From a checkpoint of a small mixture-of-experts model trained on Wikipedia: width 160.
Below are experts of layer 5 (counted from 0) of a mixture-of-experts language model. Rows are named router (the router's row for the expert), gate (a neuron's input weights, with its number), up (a neuron's input weights, with its number), down (a neuron's output weights, with its number) and show model dimensions 0-79. Each number is 500 + 40 x the weight over its row's rms, rounded and kept within 0 to 999. Numbers have three digits each.
Before each expert's rows: "comes before" lists some tokens at least twice as common just after its tokens as in all text; "gets" lists some tokens that make up at least twice as much of what it gets as of all text. This comes from a sample of Wikipedia text that the model never trained on. Tokens count by the router's weight.

# expert 39
comes before: " a", " the", " as", " well", " an", " \""
gets: " as", " also", " to", " such", "ly", " As"
router:510483567506535494551549595489570527495541554457539531493472573546468550544491437425481510494537516509516560473473517472532446437458445465470497516484532416497486441474548618432546551467521512458530510512461487487516536480435468519528528489
gate29:473460531551469510520491429484435500472517515501493540478437533602534517541506528501508479520463480494476498505520458479527473590459429514518486573549505512541507484528564468538520478522496464488460563506527554488452481431481531459524500515
up29:519509524509459559501549531516483486522399539514566521462516603508439501462506541513477453449505501526490501503459425505471577470535532525466479458474511470492495580522497460532481446508502565441511620433483543507494547508510464511427483495
down29:557520468455476510538478510552531512487550524438453484574509593502460460583508557472451453494550485483537479451480526507507517511504502455580441444474517439498573501493487482550477493555430512489475512530503472447586511517512520514502535482
gate30:509511519480547529423475494539537504538472513454499559534538512499508512536513407519457528477502489498505517456421427550576500481588444465480505552542430504458562459529448473541481451588481487493438526510502459446464577524485453512469485494
up30:461507516480533515530449538484510506517442428504465585412536504484503516543511521503446529546494521482459447534414476593474468522452524437416525525518487488518511469466475460520440447502468501477466395486432467494543521465449416467528517534
down30:524514546535571550504477500578491471511495513566542495478521490493581485492491521488534514486497543536539507551473452481529582503451471512493479470490485479522585482486413549547517476439520552572479502494439595510486464568511452474535507518
gate31:466441440433508537548545464460495602539466569527473428472509512522453515501517457446511446467501540471506583521504537463557537563560471538510484489506582503406463460484395593481495524416543527545432473462469516560491496523490491523481498490
up31:491501448494547483523554498522456456434594439479469564530480484536483508489526531458450528440535489549586489463459461509477451502534438551483518509458431571544563478505468491601502510496481508492506514526536527513512593484493541445516478482
down31:470492543469528516527542445505485520538429479480457510483517560497536416484474478566498517468446499462524551508527493516573493500468536436520432518493549565393496480429464523424464506448472480491453437511414521423435507481524533544537483522
gate32:513464531551505546587422444428508513547477541526492513422479463447448530506524438524499464487518452507487603522557421480497542463473418468460544493458530495543483501424500527524530468488613454472555581506516512508538443551479499460485552530
up32:521483565440529465456524428542539505515486519508532535498515516424501475535522543482542471460521496527428408461459569490441512462492530456516527485557443425576505568514537485540456549548508500472490505451484489510548555523432553496485438498
down32:394459509507476498478485482540500541508522461449463481523546497512501456453478538505557528539577412435525519493498437543468514484487449496427477445506504520460555503455473501502552468513536531466495474562503475475539467505529497485576501449

# expert 55
comes before: " |", "–", "0", ".", "9", "8"
gets: "0", "3", "4", "5", "2", " p"
router:558462600507422540500508573480488576475510501468455551542412507514478489441520467443539476557530471502493477493443532448553495544584474495505465475411540526445525470521513567526503536502539521589510536446539494453548544536411525498533526441
gate26:559467521496406485563584550499487482542553550496521500548550479569444495483519454476517557515494483505483455490520532518446521581481509547509456453465449521503507432521430484559488490465456516446499537473481464458526503598472472465504470482
up26:563611472556459523493495469502545519500575527519473440529526519453530490506549530495438514508509516459573517467486443492459480444510477494510525434480473491515505543464485563484523505481523461518443465542487554474475528457487569497611500504
down26:482515481460501506470470532521529562541538560510475410511473521509456486506523445500442475471479511554525458459458474426508515508568485519472457541487534495529459504375401452403487548444574515480486503487572521519479522464509516533516486486
gate27:450498520501434482453534501545492475456436469479429476550487514450518474544508541506530455447553516469527532548461515522446560506531485469528530540506465515470472483420466511498399468512498465573477462426539480515552529431495540485485547453
up27:557517500502511467509452486464540462480537564467525506486598508467524482543492515508481499478477455558496587513509411471489484451476494521431563438460503480503497516571492511524537525490505539471430544589493509547446508491561474564563525515
down27:463493586533519390471515485459484474507470493483483512496503505499467561547460442482533495498499488460429513527525513528515551487497524514499412467477524522459485483475565582548517526491509516513461481461458506450513548565490486473475455519
gate28:574462497516485508483525506479541479467433497493500500580507505538454491515499454572513506491521525549502525457396468448560436453515522521509490528508508465473454493489491515428613612545502503529479500604494519544534567497463559482466513446
up28:477518500536454518547530558461497502521559520478488554455540622487517543497500542486421501523506491466488498547530465588421471432465544472454540450470505479467463525543540513497449454487461535452527489442494502496448517457497410548534469546
down28:413539489472503475482515490503518494519455512463486471525545546572488492508455548481531534467581485524416571505540517536455475527505485431459519540457531540461509447526569484560471476523492418483495440499499478506436504609482557522539471519
gate29:486450514435419458451466511522452519477477493419560445534479568501467520532457392517495460486533485532499516502460510481552438477519513549559465422532509479431489464602573454485516501469493495485538475536502471505524453510515491474517407501
up29:493442469599499446492491475548524474471521477469572369472503502551523438522500480443479487507514543549500532459511508494450504506500483533557525535534453480538480483460516537509489536502528512471530481475502527484478472471520565441546428559
down29:497495574424458484495557537555502504548544464473525525511527531518431459475483503499535476492502447491511568527561491486520558502465516555459533517492508452467541462569487521498546467470455472441539483532471543501567531473442497526494535504

# expert 1
comes before: ",", ".", " of", " and", " in", " were"
gets: "s", "es", "ly", "ers", "ions", "ies"
router:600464490521443493494519480474594495446545540436484532508468496578501509527509507453514542494558583502516548471445496464560478536520485518445511521478488485530538495429463533427493511432518525545417565452461571512546520530461516504508545494
gate0:527483465527477496464498444501490503481592474610499567468499493535491510432439570482535483474511437529520474431467493436400472418555502531500537435497491439516458590479444497546512538527432488439512541504537483522447561559520483539478516455
up0:508495449471573476555439565499554462483527548519501516425471543508504430560517495453452439501540542493493474460466519543561548521488451512553548509454568526423565396532484465529517478419455490507522528510533485539510457509464530427504440481
down0:534540467528466501519540562571512519516499421480532521487467530611521582478516497459551471493476514560514524479523439528501496565559454523447461484523508494480602444503495510444590486509475527517469490503483474432489489498560438453443556479
gate1:419480474540524460499515413451484520521527552490504468501524455505525472549511558473467530461527485515491461525389547493498512532482476491518554543581450482505532507619447500527592435535515526555433449489522484518411492526494460533514513543
up1:469469568491531538486556454389516471478513450493435498515432508474499567520568461507477462504540536575464541514506572519492546502450491485510540541434470505502488523527537407504511508453517522511418573465470462489477429501506425546563485485
down1:494590487514533474433450450452515491449512549504494485542540525482438581511488455540511482543553491497503580510574433468456512496515463581450512493479516568446532603449516542510439501473514484464486613517535565488565492462496542506509457527
gate2:590542500466488527518569514454448473507497471538494439459513470482516485552442523492461464454495470495458543418471431561452492441540550531486526448559521423506469551496479580517455470452544550450528487557591563481408477512555457481509537438
up2:500455509586542507519498524495505514529565488513506506516491598476475512489466523454443462522552544519497479526497516503428526541520473475506439513549537472483483415427482444524620538524501427555535510530481440530537509519501509501490478518
down2:599470477488492539547516534614482484487511420480540482441439477483530491478551517504459402537502483541477519470428526542512403473487552543474487485500489491518492494447452482524507511453495544534483497467457559523503457482458491498504503497
gate3:505501529519428477511512513521514546512551533582544518528446516526528536416499539574543443491535438523515499438511480503547460505521529534463555504502489509499490456524496473451545530489626543546475448469436538485479495443528487570526508585
up3:455473530468498583483567529512564482501487490509499477498513469558471470488536525483506474508510503474506433522426541466533473467471477523420511527552379512543560489483486497489455502531497598517458411479394513507473560450449497453440525525
down3:573525450527475521503508516481520508454565482542484487614550531462499536511492472573550470593494448498550486504416469474462479593542453551518523519510426516539507501497487451490551468479491461518497450476514480539504498435579475484537532589

# expert 77
comes before: "\n", " |", "–", " was", ")", ":"
gets: " he", " He", "9", "\n", "ic", "8"
router:567470462471465514578538445503501539441474509467493537488477504541455547487506479464489534548495539505493577459472482461470501496492469501449509551485571513485427496532532481481505584525486475581545525497596486538556511503421509467555493475
gate0:527468420535506497399424498441580539503486578482480450501475460535555462463524573493538579502587535446458545430438505474490470461534493506464479566498510546476541459506529526496459560572467496565472490489464516484498577568451482468570504477
up0:493475467526542512536523497503511449456509493523492481528543464526585471544512503420514496502501524571487457536521504500490438473466489536518453436480541466480488533508507499474508571531500502473520476488519536500514494494504514427450509499
down0:492537528484513440474427539589495547511467452486507484471515494507505576538517595494456516554518434518473502425467430505528498506517544480540472512489497518541513516513474511460469505549462490470501523486470505533467431472497481521558536588
gate1:520421460490470470516517492475478478533430502487482577570444537434506532545529483501504485523463472517462464482534498414497568472520478485505521528538515475497486528533530478531480579433501506459568566524547513484548546482503483520411487514
up1:540542514493504553509531484542511502511514484496493440477521575423487524487499514516523489503533558394493492481445529492504431479488566497501545523536527452480495486507507482443523519505524474568523454352482477487445585495443473525480483531
down1:444495438436424495458545499529479496484488491540455492433484523499394544436488512436440434462450497505476594424465456458550481543512526512426584519493486443516501487538501563514501524578481545487501481495478526626496467559445532515510520466
gate2:488456453543495494484494488453508521452421539533477489490491426475549498431510486530496449577507477484469568459552543501556532536485487468469500448489496557593415490541494482455483498468520532541519467482561577534511507457433522489508512511
up2:526442428469465541466528521543549442449530508536547491512541473466421458514482499495519443510456472553483546478505499497407475448427524527422488532514550507500515495546532569515514565469533493559497519505535485448504538552561476502526504444
down2:460487501492526485521514500521470553494576517471517525439495472507497548504454436521473511424453477484482447533430449455381523535564523531505517502527474580475516567527451511438561414511467467492485514494499532508491479460499467539444498508
gate3:524484481511494461441581483512539529452502495536496450508527450485515475470474424497517471471500538507438540410516561531499481392525522429470543478513512527479465466590501530544531538515498510522419444511543536512427513531481528490559486494
up3:422470497462475419531573509523494488479466519491471461493463499429506440433470481519597456506486491515423511408463521564414535460567535446545569527578535460522432462487454488502508575473404511459487546521540489430470442493538486512567495497
down3:580500513485539456543532468509458504471467525451557489514494552418517469520496473536519487560574500616546545538560499465457513480487490510523432480555528511534445508526440473542472534512553480505542487457525490567541490546467522573452515500

# expert 52
comes before: " ", " |", " —;", " •", " S", " P"
gets: " |", " ", ";", "%", "-", "′"
router:546482526475501519511520498470526547466506611486521566544513511555483619459515492462424416508493505509475528440448447492531530522531460539536509466474492526462511535468501571433549514513501547504551502528527455581466470516444553464561586468
gate0:552523527465487575515490497498556512536519544455454566532510450437554490475528456513472465458493528484540463500498478518486531458518480575573531451555448455474467583576508508394497499457493508502562570514518510488500517585444485502427511623
up0:444456509522516475541467498551485544507505514550545468519467465502537445554454560486517513448480497502423464538475509511527503473487428558477536506460539430500541493422463585483534544578530493492516412545553410498467490450473482414569447511
down0:470465576525509500482560516517495390499455437487455497546471473493475466492537597460471530478434530454534472476487537573522508556527466498518485426540471445514519532537476538501515506436493539492496569540542535470545530447499462567473479571
gate1:501557554416512476505449513446561508499452528496556488568566488536544570482546529540481419568526457504456530529484422516538507438525571450486506509495529518488496507552550514433492568501491488531514440490564547494512528487518518526419504487
up1:507458481440533501553535482539543539539574488483527440591513555506485515501480467522524505548413494501498491543499461479535568453495557499484586523438547451481497503535562548469501580508485509505527451507466570524518441512491471406464531489
down1:533477528569441442495500548496402443515504526444470521516499485522527446506499552537476491403573469451523586523532441454524448447429488509557482529475506550531476511439487482495429515508538503533429470510461521418499434503488485547467445465
gate2:533526462459511496513473455510538510522461531529549475495492450600422425483456483522500522542524524524463513469462605376500428495503578555551452504550536573522492484440507491526513481447483521543458474496493482515530491481486491465521506527
up2:411454487528448482528538534500474459408576523509526386423491529448540516529501486519453489471522530506577462565545510559566412457456458484506512505452463470531487472552509495515516504583513513500449519529415482520499451498435462542528494492
down2:574493470450521512459406461548495507490547545533564511477494526464513463512505494556515502481511497496463469523422505457452458515559465504497472479442539508488509483553543547453527553564497469483528496599520428499457542506523485476466547568
gate3:525531503526493465441501480544522538500536529523430491430464443469599442465533544513551586549503455406543487556538487557543486540468494533492572452477448533462463494490488583543447556529546520498557511487475520515480465473476558513535443517
up3:513491566455501556508495514471506517485502495537492521540511499447430545436510517490521513528472542490455518548550450422460519463496430482574503487478452437524493566475489505522545473495528407512472489586513471534427527465528531549433496496
down3:486491519436508534484538449515490525497537446455508525488599569450426454458430493539552492522467434495481474535561527520526500483573496505502499564492530497480534519447563521464520471511534518482547512472494437542458460473447473562485454474

# expert 79
comes before: " ", "\n", " —", " +", " −", " ."
gets: " |", "°", "|---|---|---|", "most", "read", "atic"
router:548482512540456492496490465504497494434467508472488561430448576585499542484600463497455475526560417451453523478503440476485532435508489515452562501465419480508485481424498470427508509420490444523486500469518514480478492509462558452524514451
gate0:492484468499500476471513484416525482495530538494583527545508520545481506501527504461456424476498527487456544563528490473498529527477512463541489428562503466426551490562587504447594448546470519475501515507439448457493503494514502507581493483
up0:479539495477450568519521459596503458518486510475535490483560449502560526490469545490551557460524489490497485481468491513515473472540569542493472523474486497527467439492484487549422482500574554518496451502477440550459485471548596508412511583
down0:546498526499465515441471540517544517515544480544479508494447507516511491459523534449490538465546474448509531552475499492545480514460522432510471505410468510487472519474524478420463501519529441407443581440495487453493404456470485509501538563
gate1:423501559478533522506553484508485495432447495509529492488544555512511484491499456499574465499507479495499480479528450535495512431501489474453479501490384569509503548463417493528475499463512589551509426523537514475547524576503481479628513508
up1:508518519483573443501496552440512543564436500463510464522418543555474551528542477479477525504516489482574504533516525483487520538516549495500500520495517427418599483472531546462433507536442422480503434557460513445515490495465460505549522500
down1:510483541470524561548540485414503451501603510503508492546462577503504491536504583502460489524472483470440486455465498552457509427494473463620393422497529527480379494522500516543527513522514539541507510571447518515504446437550495498474478488
gate2:613462532440548477503535539542524508505526484511458589509544518468539505470543439483548451461555506463568485446524472431463528465595509569465514486534491503474510501432458507527551546508472501616531543493534529546473545488514545494532490509
up2:490506463537503468501482453518557524475484525483494513508476511443567494543501498458577483580493500489522506443530483545520529476610542558546539512525452496425478493469550470465454568501486555479624506494475503511507488492508614493564522511
down2:538454484525480497566551444534592486438560536530473544534560486520441525541518454441522484533555479545422491472486557460474503487526465518514471426502531427535497584497487448523550455480446471469485524499475506482473493504472469507427485510
gate3:523497450494476469459512463487506519509480540512475604551525487484445456390529444498507444466420512469548454504501498463480503488527498588545508487473523464447491494531476442504509455491511425565479570500480527565464415523488523534504429539
up3:501480517446502531537462500519478589501542531519454508522475573513506547481504507533560417536493518478563569576521466415530500574417622480477522560488527476419533459470489490571575525514511559500477464513505484487518510514484439580534473501
down3:488527456514462442457551442476455546543532508420490518556484465467536507485515493498547559500389574513531511510423559491553464475460482557524584444402539512564506497463511475507462461593474494523515519587504491485587561465498584427548537581

# expert 51
comes before: " The", "\n", " It", "0", "6", "7"
gets: ".", "=", " a", " so", " but", " Pol"
router:592514488485448468543521529416533563439552491505484503566474537543496532527463459481449524533497526464464452437490397469526441474445499495479423482499538491460472457506491535424537457451533461511453494541500470498468485553496507544465501457
gate3:484500446501592417529501444426470490508517455471524419521434559497456467461584467438485460533513481446532489530481461540498543512508549452464510472471454527613552498463418490542466512538532570566543534483499565559487508482454476480520551516
up3:554425538505488451552535481512521495433478525488477567503490479471481571455501443485529449461501504563463511509445577446470440570555490532434528516451489436481482515493575431468471537556513521534499485489406488471567552460520476430559531474
down3:480482484471467533528528501532485489510494599495496511485495553559519514526522510500499530521498548534518571493502491476413483478503554438489443448458426492479546585539487532529537525552585525472472548476501475474444490549483480550540507489
gate4:538435476438495559527461472496503470518578479479552577463502523542500502461483442490501453458560489562493522541527502520514477452514489502529506517469480493526508448504423467517500483536509547503478546518482565453555416519435462546557501470
up4:545494452481511507488499492544501454518502451501494478507458479471529518438478469504530388525538460421489468446505463490537467475523498464471457582453484572529443536520461469462505482390444488509434463465464571460551515519549409525547449443
down4:545474537478415483502547444441532503491556565475496526492497533498504475515512469578522473502569485428512513457491526496448493462472555467462562487544442524477449522508421442472494501550539505485438434454478513595454470490503434470486548511
gate5:522458550478497498452543500439467450508484493478483497544453447543497476467473503478357433558494517500453448426519413482455437537518559515567527482471533476465391484529435528447533520518560439450470472513536508492464451553575507541447517525
up5:490564494497551529553450447531502501562512547427539501483554532474506490503476568505501498469521511469589502559530538540502506460551467492467534538488518508566499457513500499537474519487435578454531491413543552517495579488425489390492493503
down5:476510506481433513488553514451463477523501478448480496496482551510459573510590507435521557480463530505484523400445472501500511415465491539484503502500505457483438531503499537499483496564456465507499443483455585449543532566489554473564550525
gate6:472505465455530459579442512482511472455464483545504539494470512471510533513494511549513482511517530457414534514466479502518485450606476450499464526501501514536597414439453527464504427439560472471468462492507574499559488565432529495492477481
up6:519405541522533534465534521545522589516489484455523530509550478480516508391515528466446537473527514529509514524540555464565479512468473535543524496522532493468466500546440392496495546562470504545522591495474461516418474534526487528549520410
down6:608502501538501461469474468500507497504432516528600549497525590550508462492489471522505422493550517481518542436499545508523493554440513527464468461505475550529462508527524508530611526490608477441529511451593486537528535577471572486541577453

# expert 46
comes before: "6", "4", "7", "5", "ge", "3"
gets: " for", "3", "1", "2", "4", "od"
router:460415542496455448537524557473537592370550584532527504535491491563508524510558500506557480580491485425506546504478504524536493455502422503481536511456511480424479443451473535437544499478553498543498508518423547470472521469499548477463518476
gate26:531505526489570496573561451419524547478448478520540507406507494507577528504554481503500430552434475484539498459481457556558490495484479494518546541476420538469556465543506522531524560463478608552546538509471471455477574469537578500525435479
up26:511486526475486481555540527467555493523446506461454488455473476512493462457535481510518527549473473525482542468517462599519438514474513483543530573464475561521545472458543530512463549497467532559503491536513544463529560462562543529505475486
down26:495509518444527523475494526517576530503574466439495496418550498508538442439516497507540559438489498567475405496500447514545538505496475497523522541495505508480574503471550508511483503479446517434454554405493433487552559495498520398523507505
gate27:488414461537517499545512488505432559511457527445531441521503562514494475485499485508493432560450510458553443520470470497503481471490553472515548480545527507592600498557524541519544549491481531551513494487529533492600450560455478477508504482
up27:493450511507515463467495514509524521508404447532502454491523536478517526534454553495527547515530553557470518507422538491506411511471514446421511546545532482503474488499469517464488407561476531472563446499637495522565517548470480481509472518
down27:499487486551488390463537452494496538566471490472460479483483479551572483482526468482537476491465459385492472518483431505531487412476438456483536466496506481517442481565502498474472525529528566440528481503597509516505518487483488534466440539
gate28:436468511497427490459420581447467472446522570538480519511485523449549527532494490485514551492562502457465504546547508516429463465498534417436417440552559455496496507518530543456487487391504455441455444560476484481488434518539550480455527510
up28:508506533509431508544525546553509472508458483529572476595478442524543521503495487464487499569565539524467498475466539516523436547536472520612528543449474503456460485560450478536528520523444470523489469489527527506492493524542497479500498443
down28:477538449571506514518561518484454533512497462474525399495457580536523532570449479582484510486497482521473432510511409446558505506502485450502496495507521447478553524496515508433499513562508464523522527442464487540510538440479515563542521569
gate29:518454469513443458456543504527497441460470519543485498604478536476472516514491470503542483437527505524413423457534491520500483493536528493556504504490443520428513525555481552481522523486517417547544371474463522498504507479515548504540522498
up29:471506512528486563459504553478450467418514445510578401498482487496581490604476451469530447474487502511481484484474478532475464523470534532526490487501506526537480436453469527506475582463480533469494448513488477507435503483550482480462520512
down29:529506371511398490467466448440557463501486514563468448468444480512500515461571541556536498481561496486498443507509506490542480464518432498548505468421528527510511512565529521526558614469488444458473592500515415495546512417460517503525488527

# expert 35
comes before: "s", " first", " father", "ipp", "t", "ip"
gets: "'", " his", " her", "s", " for", "=="
router:507518549488447439493471500435489573400537502438531539554501527514492515449481440397524508470478429574533472431508447468519496519499443494509458491471468439506388474508530549463488510524511431494480440558450503499462550480447499439448540475
gate0:529495541515396452567490471559444530502594489488512527483502550552575486490561507442400463482501505457549513462538448522464544524519509589479506504539418469456493547474448494496527452486481467474526475491463469445492498521523506495530527488
up0:491476528560384516478462431462474464505516500478532523550473565505521485513520504423471425516453495537506481534545459442477521467476524594553530473521488478475535456571548482446564561419541481459450477486499454532545497477482516472526408541
down0:545538486516524548496578523496521491474524549486515566539540490499476491532546510496548505605435519541545523555531530601493493567511481593531422499521502493455500439448463462482476501473530599499457532483497472539452538460499470482518438550
gate1:492517555472468475583486479482526456531509460534482487512473444575522489506434492413480609508506497535544519511367481463545481533486490505453485511430478476408518468575525560539479508511526519477524563471486533494489526518439550493503545523
up1:540444455453530532498494561519452555470568535468453582453536495462463480537504522581497455527522527420464564471550547566487458435471433515523546509589509558557513568510482481468455506445483521562565454505532430487447417499525485514508452463
down1:480496534475556469436476513511490483508513464509518552499498468565573582478483436505555543497576521462496494508534449514518503526462421503528537533562500517555432486516501516446493453511478492534592534499522488501505500538507531547482565544
gate2:494561529421485459480488571477527464495513443515490466494548504487449499487577374498503528493470511540544493504490471457516519509480525448518500472399460483437474506535478534486424549530497486531421516506400431502475518480414563545497496525
up2:532494467521455496504460577451565505494513486482473544502515469501489542565459461475551498518489549535417500398547473481447481440466534445520560499474459482479524454470486473569586548461523508511521505467539492581539471519484398531553542476
down2:528522515447524520470454553460534486452446438516510542494503488476473450494510484519467560511463535499474447528489485531503561599529565486434483605527603450439467510492497546500523468523557476562512565484489480492368523533464471476488569491
gate3:584512527464421468442519550477456513394567493440544559492490459524531446472518582486543478544469446555509527461510528456525485419533458427486534483557494539514537473459452541532537511495472534500479440548529531542550527492489476515493528536
up3:516541502487515483443463514457464523501547512509464426416555523487561550451519522474469526502511511484533470493478518474470534482550458528478469511524528515519536417496457515451552441514479508482544519490519553556481584519511539469457472554
down3:488505547540484450486494487458484457518497481470489496465493574520479517494530496483502450525454553549500492474530483509504489486474466493518583573500495504504514449428486540523495499548543571481502447493467507430441516533566416435541541572

# expert 45
comes before: " the", " by", " a", " to", "ed", "s"
gets: " with", "ing", " cont", "ak", " made", "ed"
router:493485549444488432554596450489567541398531519446446451506499535518468555532533467404464498565415498487493477477574520468532464504499478517480529481490510495503431546377503530451478556472524511484499486455516454467481536511554492480552583491
gate0:502489504496545464475500493488471492445510572456430574492514512496520482453465509583505552592436524501477532519531546467550515473610485481514548506583489571430486592514488500475475521487506491416484514476464516501495534492515475451518531512
up0:471496530477536503472437508558473523526500505511490519489436538496431504516500526496498575423480489504517400644507462444477474526584493489498508417465529509567495532506486471485506498498478520544527515580497542494564436504449446485428520468
down0:454459470546477502501499526546513557478491537464519527561559489458476511513481524525505464497514510453479469436472518519464534497486501528502494585476518527559517492480555488446616471548531499452519539455544529474517460521485492520545470513
gate1:482488462561537465454577501484429519526514470532534565503433537486445473535479483426440470517510503474403479475493432482500471515514482508496470520520518476545526451440519513507446481462551549486520508570525494489497558513442572528534496492
up1:505520499529512453521473459480488449482444519548515488454462524465480452513456492424548549396507497511441483459514443500508477527506499559532495530591533574562574495503451553573473483482466503502526575439529521487457601454530541523526530585
down1:466463542502456488396427559376505463537515448466508470484526513508509527479582436504503440495525546521506464497518508591495462412504507500496500438489550534462415543497543451524521460493492549562545506514466510523510511470526559521534531561
gate2:471524390478527455560556506424572496459548473469477451493481453497439515463491464465510513511458487487536456493537457505480466552451499454536491504493514527575546471517528519510424507473495491547465459511500532438503526517493493484516461385
up2:533522462508511457604493516437521478485576401531454441500518442442424522496568440460484512518493522473490491527535562515475458565469488571466488490439480512529558540482567439464476504504516532522461495533506516473482433586518476542499490436
down2:544519475498485518491447492534499453510518531502451534432511452561592459453514471618452526566530480524498530517467539538529465494504486531494544463411487495481518530523469518503580552522546562492519578465515532468508480505514487477518468555
gate3:522539525499434486486522510513469520440553481540488454521431510438429519461445514528492520472507506479482487500539518490453493497501497474450439470493433564517414531519553448510513498416508524481518579509541493524520487508547541550436585483
up3:465596475484514463535518521493562550463593489426443536564475495505473525467539515540560522553525527469535459517498505503533420478509583468462541456557522579484509439493477497485434471473507584497500529535438472438483412459531502473474553529
down3:505560502549481479503473536585480484491496611522483547515480449449459541494444569550522433501496477524538566484492524504444534507561487480503416444513490461501501500540528514456540544502464426485458572535487521558455454478480460495490506546

# expert 95
comes before: "0", " The", "s", "%", " In", " He"
gets: "0", ".", "s", "'", "5", "%"
router:514477533498453452518532511470505551416521555477481547548459611519533511484468425464468485436534509455526488423457481528519455476542534541520573537481511464518521462496527488468559590525548486515464487523479483472491551476488517469551589437
gate0:440487548491538514445473491543515597446489579504538562470407474443504524468460539499501549489561456470421473525427532448525528524558531497530511452419431530509477520552467465483439441487510445462518554569449416518499540541508481509475516490
up0:488490501497546473562489559537477473565541504522548533609540506476477521542429425515457465534453511519549495450546561589465573438473469419467449524538565469500483492539506589487513558521488487559499504485561458546463501486559489514508475477
down0:532514487420506492484483450471526551555507498491525546514491562487490425498534508548550442548519549472511464484495492512470444486584439499531424510515568460481409454502549518565445470540554495496484554444468500443499515498475509529475447480
gate1:433535481582507439520504521512521471468478496506554525567478502466452537501497386580582484496468533554521464463556423506507510526479519487501485536564536538497458464495484498516539501462495471476464470505503492511589499488529490441532519486
up1:509498509481469518577462564506511464526481465524563556554456554436507513450526490550474463479490505474509465496501453516518511515481575491522582504537527439437497473474488478465576463457474462545474591541459529495588535467542452457553506479
down1:521529559466527548451512448481513489540495487451508453501458396559498541481498562434530588611507457528456503487512504447488501488567411471482508510475461424454565565543451531537421543610535576436499496545496472469479513459506508541488476456
gate2:484523514470458534492518471521538498483541541556462548561490561468531433548495487586493478501483515552535495484519493541488507497487504485527371500533543535534513473505487527448479537508486594490475567424466445526440549467513493448546602493
up2:456506451470554477466468516515515387514469447442544554466509473543503525416520522488545506494463466515475499530464507415479470499587474489509607520506448545475520534445486505533520516513503510466493486552492529504501496550515528488465409537
down2:496465446543444517494486570476509538550465474449533490435482498509520422403512449557548479512570519469521457365514514471502458461492566582472542447508509552454512444535470489488515484462527512462480506564506474512462471489501523512536514450
gate3:580483507499452482486502460548464536510517519505473642508500457468523485545486473464527496487508588518520518387535399483518461481495532470601416505515472483489447477488532514506471502513581467491515493498555537486481470565573497514554516481
up3:476458558519568483471516521458555512510520571519504439565568528554485497538457510498468488469536470565470509496482550523533532505518491522522568525475470507456511522560515460470518495483509524425505419514539524537471480402459526522527534491
down3:525495520473511504544525473495524491459541491461457484508447515509527504552509451538497507483516510522492493434540466485502574533471500466485538478497469476551544501443446448465457461462432533429499520513496491464422472423480454492510495497

# expert 57
comes before: "0", "–", " |", "5", "6", "8"
gets: "2", "1", "9", "0", "3", "4"
router:533430538460428500503524484538537520420534509495481493551445497487522521512543449351516443489559507479493474452444540524518433436549489531524433526507492507495464478460511467495512555517566522572516468499507463457589495492483575452538551492
gate26:597460543520463533441549508491491503506420526528466532469533568509489617488480575469472488402570479504430498472417520476487503465464539510541486554490464424520535441506534466490522526481573487465505524454488506472480515534431468425564496514
up26:438476452467538496524482508496485523473560518462478415511510408482476463453499476499480573638483519527579502533538447468524490497526474476420446476439524537561498538474489565488474464550483511497479437548527504476495520445482568548521476469
down26:570436396463428473448541477486503474589520498491457476488492475529482472510537534537513444449511508452477530465457446547476490471549426490531461505423447445539431550557530520482477477495447528445462513526510492525511483497495490575582468549
gate27:484492500527493463446590472484559477549562507496516452612461553504498576492534439517494483483444523552505442494486522442549447424498483523501444474500444524467469494534495476503566527483590532540516466512480526534482452541491524513555499490
up27:552441522484538534518526459584476432510538479447525569522473532479444495486589552560503492484475531525524501530450452494526539478499424520519479517486472554510580513506442447521491486529556481564495511489464482491500477496464540612488407582
down27:491525525490500432517544487493524480448512562529544520472431467505577490482517432480420469491518483477551480488500515530539565516461510473499576502502526476539535529492441444495545498476498437570468505464543570530429480530512547517534512578
gate28:535481507538521518422478451499538532499526516422418492403527477449513465529543475528474477455526474477582480445501491554486490543505461516510509430511490481522610523561511462528458462472574553465466483464595511450574539462506520530509464553
up28:527447468569520497448541514577561516575525464492511524427469471545454480541561513475469504468512459460414465502546497559520453526431504577524586508550497589467576520543510532424486452496500502410467545448518472542513523453452567486530501552
down28:445523524530479438480473490497478515507486506481474495464519612500614484423510577480501518543565533436532573550609524485441503537461612414508500463467531507524502496397486517509523547494489540552494442488459536504485496491497595507545446468
gate29:521474487520525546478389515509597539496508462592517590514504517570541417453485561454478456506541477491578476477478473526562531555594543438564486499521469443549588511521505523512527462496515583523456524444505509480484465525490456452493448572
up29:546551500454414475447587452467510488543444475548484559546493488556522536509464534478561553493507516529515520421471479464394465536538527502476437446483561443479496489475464463523438509504502447496538489467522537492421542499510514531524500448
down29:484549433525467488484511537494457481543552492423500428497445470493528525481494436468465535441514540522489511525513426457544564430492516460491525510501477478456452524521577547463531502511448485479531552509545511547476527528516517578499424510